Weights of a small mixture-of-experts language model, trained from scratch on English Wikipedia.
Experts: 64 experts in each of 9 layers, 128 GELU neurons an expert.
Training: 805M tokens, 6139 steps.
Below are experts of layer 5 (counted from 0) of a mixture-of-experts language model. Rows are named router (the router's row for the expert) and show model dimensions 40-79. Each number is 500 + 25 x the weight over its row's rms, rounded and kept within 0 to 999. Numbers have three digits each.
After each expert's rows: a language model's description of what the expert responds to. This comes from a sample of Wikipedia text that the model never trained on.

# expert 54
router:499488521488549507495478483536424499508457494519482512507484476458466535537557549484516535494511521506534468476518462507
Description: Mid-word syllable pieces. Short letter pieces in the middle of words, especially Romance-like syllables such as io, no, ri, in Bibliography, autobiography, Universidad.

# expert 32
router:480475536436437462495512479506531457509506562478504499516502491462489534522501480487455487526522562452498471499535465497
Description: Units and mid-word pieces. Unit words and pieces like cm, lb, miles, War in World War, Royal, plus mid-word fragments in species and technical names.

# expert 2
router:496487511566483497486514522550514491498496476493474506531481465535481466487517507474458518469490486468492502501522538504
Description: Abstract common nouns. Singular common nouns after determiners or possessives, often abstract or general, such as power, war, evidence, development, law.

# expert 63
router:467469487487475551506511493493485501561514468510484545462533485541553478472477487500466477481483501484472506525495461497
Description: Capital-letter codes. Uppercase letters in abbreviations and codes such as country codes (ESP, PAR, FIN), positions MF/DF, compass N, and non-Latin byte pieces.

# expert 22
router:505522505498486542458503524492489462557499511513490511457513523483489534502529477492529527509552527478535505495537518493
Description: Capitalized name beginnings. First capitalized piece of taxon names in classification lists (Ac-anthocinini, Cl-ostridia, Par-vorder), also list items and minute/degree marks in coordinates.

# expert 11
router:465464489529466469496467478507471450515468477510502573458447455495478478513465486517475528494466465504476514510500476491
Description: Apostrophes, list-field words. Apostrophes in contractions and possessives (Don't, firm's), plus field labels and words in infobox lists like List, Category, Species, Genre.

# expert 3
router:530521467519496496516521463527502476476511493483482486513478486482480493483500465479493476507481419562522483476553526534
Description: Relational prepositions, inclusion verbs. Prepositions and linking words after a noun or verb, such as of, with, to, for, plus include, including, using, despite.

# expert 20
router:492517506501480497476470471550466503499501473451518509477491540501503531568489484539509516502504513470513472527513475497
Description: Line breaks in lists. Line breaks and double spaces ending table rows and bullet items, especially in election result tables and infobox lists.

# expert 23
router:494480538544540561491459497500498524523496487497499488508522501519473477487472475471481473461501487473493490491515492488
Description: Time-span markers. Words and symbols introducing dates or spans: In, During, until, since, year-range dashes, century digits 18/19, and is in gazetteer openings.

# expert 17
router:504481486487476494507478525527512482496498519492517497513488502440498499510482509487496454545467474509507531530528551492
Description: Preposition of. The preposition of after nouns like part, number, member, Coat, with some by, for, among, with in prose and infobox labels.

# expert 7
router:499477510591472479499526519500498505552513493522489537521511488487509511460524490486459514516504494493461457502545479478
Description: Digits inside numbers. Digit pieces within numbers in coordinates, tables, prize money and measurements, such as 000, 500, 53 in 51°12′3″N.

# expert 60
router:459459491521482546491525477518539482504461471484529507515546468504526481506501533531475483478487511480486504513510490499
Description: Word-internal suffix pieces. Pieces completing longer words, especially Latinate suffixes and stems such as ult, ip, ity and development, as in faculty, Leipzig, reality.

# expert 28
router:524502514507447491494501478534490499511457525533501523488456479506514469485493503538548470489459500462500507486491465509
Description: Place and institution endings. Final pieces of proper names and the words naming places or bodies, e.g. -shire, -borough, -ter, Street, University, County, Hospital, Creek.

# expert 43
router:483528482490554517510472512496467546525512478530542495474523518531532494467459538475486545524526547510510500458493492492
Description: Single capital initials. Standalone capital letters and abbreviations after separators, such as S. R. in names, S.p.A., WBC, T.21, and www.

# expert 39
router:469492513529548515505471495485505521483520455493492473478494501486500494512482515500442506538507521472499482477497503506
Description: Periods. Periods ending sentences and in abbreviations or initials, such as F. Supp., v., No., U.S., plus question marks and percent signs.

# expert 1
router:512480496526497505494442509505530524481485486503455507457481480494500513469524513540529536469424529449482481516448516526
Description: Subject pronouns before verbs. Pronouns and short subject nouns opening a clause before was/is/had, e.g. it, he, there in census "there were" lines.

# expert 13
router:476515486455500472509493479519463469484475528507473491482507493543501475505472474455530541486499501506502504463463476517
Description: Mid-sentence common nouns. Common nouns like film, season, album, game and word-final pieces like s, ck, plus so, However, and "Go" in song titles.

# expert 34
router:480505495521558445509474509488498491511545507468498483513514553503489487513495498551499511503488519529502446479486489512
Description: Adverbs, motion verbs, fragments. Adverbs and verbs like well, very, even, too, came, went, returned, plus word-start fragments such as re-, -pa-, -ly- inside longer words.

# expert 52
router:475572498520499533510508535538474483498472525519510479526525527524505472515502515483495501487516534498484500555487485492
Description: Plural noun endings. Plural endings and plural nouns such as -s, -es, -ies, years, games, points, often after numbers, plus some other mid-word pieces.

# expert 36
router:520533490514488459504564525512498542481542485507536508510572505496486529490442510514495531445485537517522458479521560469
Description: Indefinite determiners. Articles and quantifiers opening a noun phrase, such as a, an, this, some, another and several, as in "had a steel hull".

# expert 56
router:530491497479485499501546541508543500436531494495473507520520542476513476528499549560500479440497450501491529499514472478
Description: Mid-word consonant clusters. Middle pieces of names and words split into fragments, often doubled consonants or clusters like gg, ff, raph, vel, mer, urb.

# expert 59
router:507513520473500454527508489517486496511520490486524539547497444489492514555492502507450477472461508532505544465502552571
Description: Syllables in names. Short syllable pieces inside proper names and foreign words, such as da in Verdasco, de in Middelberg, be in Caribbean.

# expert 25
router:530516518446513530506515513508428510497497489491498522498533484542492504503492501496473497443505518512490465489514505536
Description: Word-initial capitals and units. Initial capital letters or pieces starting a word after a bracket or quote, unit words km, mm, and ordinals like 18th century.

# expert 14
router:531493507494472489482472517505510518549489455531483466519486539500511530517518508528543512543503509478499505485504507489
Description: Non-Latin bytes, symbols. Raw UTF-8 byte pieces of Japanese, Chinese, Greek and Cyrillic text, plus en dashes in score tables, minus signs and coordinate primes.

# expert 33
router:515513510510491530516506549473486496521518495510503513464488507501485469531494446522548515513527541533504522488514437539
Description: Hyphens, dashes, quotes. Hyphens in compounds and ranges, list-item dashes at line starts, opening quotation marks, slashes, as in Hall-of-Fame, 51-54kg, "Lazy.

# expert 9
router:501534506524504518485494525492544500564495525495445481457477505496510530511494458445525530523525478483499541510478505469
Description: Word-initial lowercase fragments. First piece of a word split into several tokens, usually after the or a, such as co(caine), comp(anion), p, t, un, inter.

# expert 61
router:491517481572503461486527499525509494471528515492519517504494511498482515500502429536508497509475475526444488496491521489
Description: Passive participles and predicates. Predicate verbs and participles after was/is/to, such as located, made, used, served, became, consists, often in station descriptions.

# expert 38
router:486535511551529470511484505502519480515545518468497502549472515528501506476546449484498510479531481513492503451492491475
Description: Prepositions after verbs. Prepositions following verbs or nouns, mostly in, to, on, at, for, from, plus near, along, across, during, over.

# expert 4
router:507515509453575469500513484486472517544465521474515481500505514512510464490509469460504506490488511491516481460495511476
Description: Mid-word letters, "as". Single letters and short pieces inside rare names, taxonomic binomials and foreign words, plus the word "as", e.g. Constitue-n-cy, di-x-oni, "as part".

# expert 44
router:479518450492506474495527486496529508538539559496511528505500479517515457485480467525469504480555508548509484512515492526
Description: Adjective and participle endings. Word-final suffixes forming adjectives and participles, such as ed, ing, ated, able, ical, and whole adjectives like political, significant.

# expert 48
router:525523497510463433493483482473540488523540523508466539519449509470500511491508498486486539541490517466515516503486522518
Description: Non-English name syllables. Syllable pieces inside Arabic, Japanese, South Asian and Slavic personal or place names, such as Ta-ha, Yu-suf, Yoko-hama.

# expert 19
router:484475556477515521496500503500518477557512478511527515504547519474518514499498531490497541543473534500469462511480495488
Description: Table cell separators. Pipe separators after numeric table cells and thousands commas inside figures, as in 24,471 | or 377,246, in sports and election tables.

# expert 26
router:439527511502487546485461480534472534493476467474531491465498513486493508526516520550474499484526462512505518551521491507
Description: Section heading markup. Double line breaks and equals signs that open or extend wiki section headings like ==Early life== and ==See also==.

# expert 41
router:505515480512515503521500456516554535489476478515481489522502483482546485456496477493504471525452524484468464521470491487
Description: Closing brackets, adverbs. Closing parentheses, brackets, braces and quotes ending a phrase, plus sentence adverbs like also, again, instead, respectively, eventually, briefly.

# expert 42
router:503484473508467477522486511517522465465492533532545536472479539514543459471490517501502490458497524483499475492536501498
Description: Music and film words. Words about music, film and media, such as Music (in "Music by:" credits), Best, song, album, guitar and Film.

# expert 47
router:494506479469519534491447486483531524523510442517490498458507486485478537548485480500464547501443479509500521426468499517
Description: Colons and opening parentheses. Colons after infobox field labels and opening parentheses or brackets, such as Time zone:, Total:, Density:, (29 sq mi).

# expert 6
router:467447536490512529517473526481502492469475518504503461454520524503516526556502510484535545537485482523500502488511483531
Description: List and table punctuation. Colons, semicolons, hyphens, pipes and spaces that separate fields in credit lists, bullet items and table rows, such as "Written by:".

# expert 12
router:492520529489479483501499507505489499478523535522466552524501547516527418468486464516483488484457466463473511536545504477
Description: Table and record headings. Heading words in tables, election results and awards, such as Total, General, Source, Year, school, Award, often starting a line.

# expert 15
router:488475484459517484496532453485489490465489540514493519539498464529478476539494454553498482522499527482506456490524525508
Description: Name-final pieces. Last piece of a personal or place name, often English surnames and given names, such as -ton, -ley, -ford, Tod-d, Malcol-m.

# expert 37
router:491469502508483510521506500510504526502451491494526512490489534493536488484483514524449496536490472502503503477506505515
Description: Heading equals and suffixes. Equals signs closing wiki section headings like ==Awards and honors==, plus noun suffixes such as -ology, -ation, -idae, -ism.

# expert 18
router:508558489482483501502500492480467536479533507495524500494530515482518527500480510509528488510492524499481491493486488471
Description: Table cell pipes. Pipe separators between table cells, especially after names, scores and numbers in sports results, tennis finals and election tables.

# expert 46
router:502497477544508505498509513514503547548531512548513468506499502490476490493532469491531538490487488519526521555541511544
Description: Determiners and articles. Determiners opening a noun phrase, mostly "the", also its, their, these, such, local, after prepositions or at sentence starts.

# expert 51
router:490466466477495486513493503501474532465541480565538500491519490537504493453477542486467486519489507496481460489521498488
Description: Sports numbers and terms. Scores and statistics digits in sports tables and results, and sports words such as Cup, League, football, Championship, Stadium.

# expert 21
router:494493489485464497496517529494502503471484493469489495523491471541497534494493541506517474510492481468499495472475516486
Description: Mid-word stems, direction words. Middle or start pieces of longer words like Ad-min-istrative, dest-ined, plus words such as out, end, head, back, under.

# expert 31
router:484499509512558520494565534473513507472493505501489496482496476470529455470498469516483473499509512557523505514496543544
Description: Auxiliaries and clause connectors. Auxiliaries and clause links after a subject or comma, such as was, had, has, which, that, while, who, and "e" in Petroleum.

# expert 49
router:492515549515479458513486544523552497477514480526478515530451482472491514494511493462546536518532498444495514532518501509
Description: Name-starting syllables. First pieces of Romance or other proper names, such as San, El, Don, Monte, Gon(zález), Bel, Ed, often Spanish or Portuguese.

# expert 62
router:432524496469503521515517505535488490490519496494485464505483472534510486491494515509470483495465509458515513545438471531
Description: Agent and plural endings. Plural s and agent er endings plus group or person nouns, such as cricketer, team, company, player, club, institutions.

# expert 45
router:508524500469523508518466480511495486497500510470494505496507533473483515473521536492510480501474549499480505508492530507
Description: Foreign name endings. Final or inner pieces of Slavic, Spanish, Japanese and other non-English names, such as -ić, -kov, -ko, Mart-ín, Mir-os-lava.

# expert 50
router:523497493472478534515510499491501504497555483560518464480490524511492493511535532514515467528518453479515500470495467482
Description: First names, place starts. Given names and first pieces of proper names in lists and tables, such as Tom, Robert, Josh, plus New, United, place-name starts.

# expert 58
router:518505503520495485511533512484479546504475550485493511487527535463508522489475540489475465505460498496492451488484489496
Description: Numbers in tables. Standalone whole numbers in table cells, ranked lists and election results, usually after a pipe or colon, e.g. 52, 28., 61.93.

# expert 0
router:489501506514474521509486478500492486475502487501501517519472514517522471449493530499466452502481519530509493519501496541
Description: Years and place names. Four-digit years after commas, "in" or dashes, and country or state names, as in 2022, 1980, South Africa, Vermont.

# expert 5
router:498531492487491492497489550466463486497455484493481440495503502501483524521478523503529519475523475508501531521491471511
Description: Table row-start pipes. Pipe characters opening a table row or cell, especially election and stats tables after a line break, plus word-initial prefixes like Pre, ad, per.

# expert 10
router:510485508515495517472516510495509510470460455491511483542488461525502508494522456498539468474498467488520533494470572486
Description: Latinate word stems. Middle stems of Latinate verbs and nouns before suffixes like -ed, -ing, -ion, e.g. acc-omm-odation, coll-ap-se, ab-olis-hed, market, project.

# expert 40
router:552479498554478458481545466514481509472542542538484478513484556500471513513517551508518532495521493497533460509502510524
Description: Descriptive adjectives. Adjectives after articles or prepositions, mainly direction, size, nationality and status words such as high, early, German, South, public, local, right.

# expert 16
router:502527477501482498487497505493496505532518494502519488516528457521509517516530488539497471499574471487497493532492525458
Description: Verb stems before suffixes. Verb roots and word starts after "the", "to" or "a", usually followed by -ing, -ation or -ed, e.g. rel-eg-ation, dis-band-ed, sign, due, led.

# expert 24
router:507500501475496509506511559523530511483512500477496522462512504500465494580534516475481513474461496506504521485475498522
Description: Coordinating conjunctions and commas. Commas, and, or, but, & and while that join list items or clauses, as in "Central American and Caribbean".

# expert 8
router:511469495503478528503436525478463487488512482491495482505470470456513523485506530494516476530523509464529538542551527496
Description: Capitalized name onsets. Capital-letter first pieces of proper names and words split into fragments, after hyphens, quotes or line breaks, such as Rep, Sch, Gu, Z.

# expert 27
router:516524484462501456492471570511507506532489499496501505485465503513517469532533484484508521514556492505505541493474525472
Description: Capitalized name openings. Capitalized opening piece of a proper noun or title word, such as Wi, Wa, Ra, Pi, Hi(p hop), Ti(cket).

# expert 30
router:514520423479512484521497512512477547505504516512526483501458489509485500508499497532475502480514536507501485516519459491
Description: Definite and possessive determiners. The, his, her, their, its and possessive 's before nouns, often in sports biographies, as in "made her WTA debut".

# expert 55
router:504465502537494490510496467442498500481468537479524501526499585492502476492514523493497514520534520516523419539494527457
Description: Table rule dashes. Hyphens and pipes in markdown table divider rows |---|---|, especially under chart headers, plus some short word fragments like ph-one.

# expert 35
router:518494512483519477513493501469468526496501491518487472486556506497468447507483526524520457434525504479510541525516511487
Description: Dates: months and days. Month names and day numbers in dates, often in tables or after on, such as October 18, 2007 or November 26.

# expert 29
router:459485469493488543482539510475457490514507506528473470482515498501488524523470505497532499501497531474468490498475534515
Description: Mid-word consonant clusters. Consonant-cluster word pieces inside names and rare words, such as sl in Bratislava, pr, str, fl, plus capital letters X, Q, D.

# expert 53
router:530533510552507475463462485501516514524514489472466525494465467488501527500520510471482477484572442538488499470479517467
Description: Modal verbs, mid-word syllables. Negation and auxiliary or action verbs like not, would, could, did, took, plus inner syllables of long Latinate words (appellate, substantial).

# expert 57
router:509478528504501472515489485473470503477459478482517484532515499555512493503501497482440542524490491477465512505529471502
Description: After/before, name middles. Temporal words after, before, since, and middle pieces of names like Fred-eri-c, Gl-ou-cester, Napole-on, plus table pipes.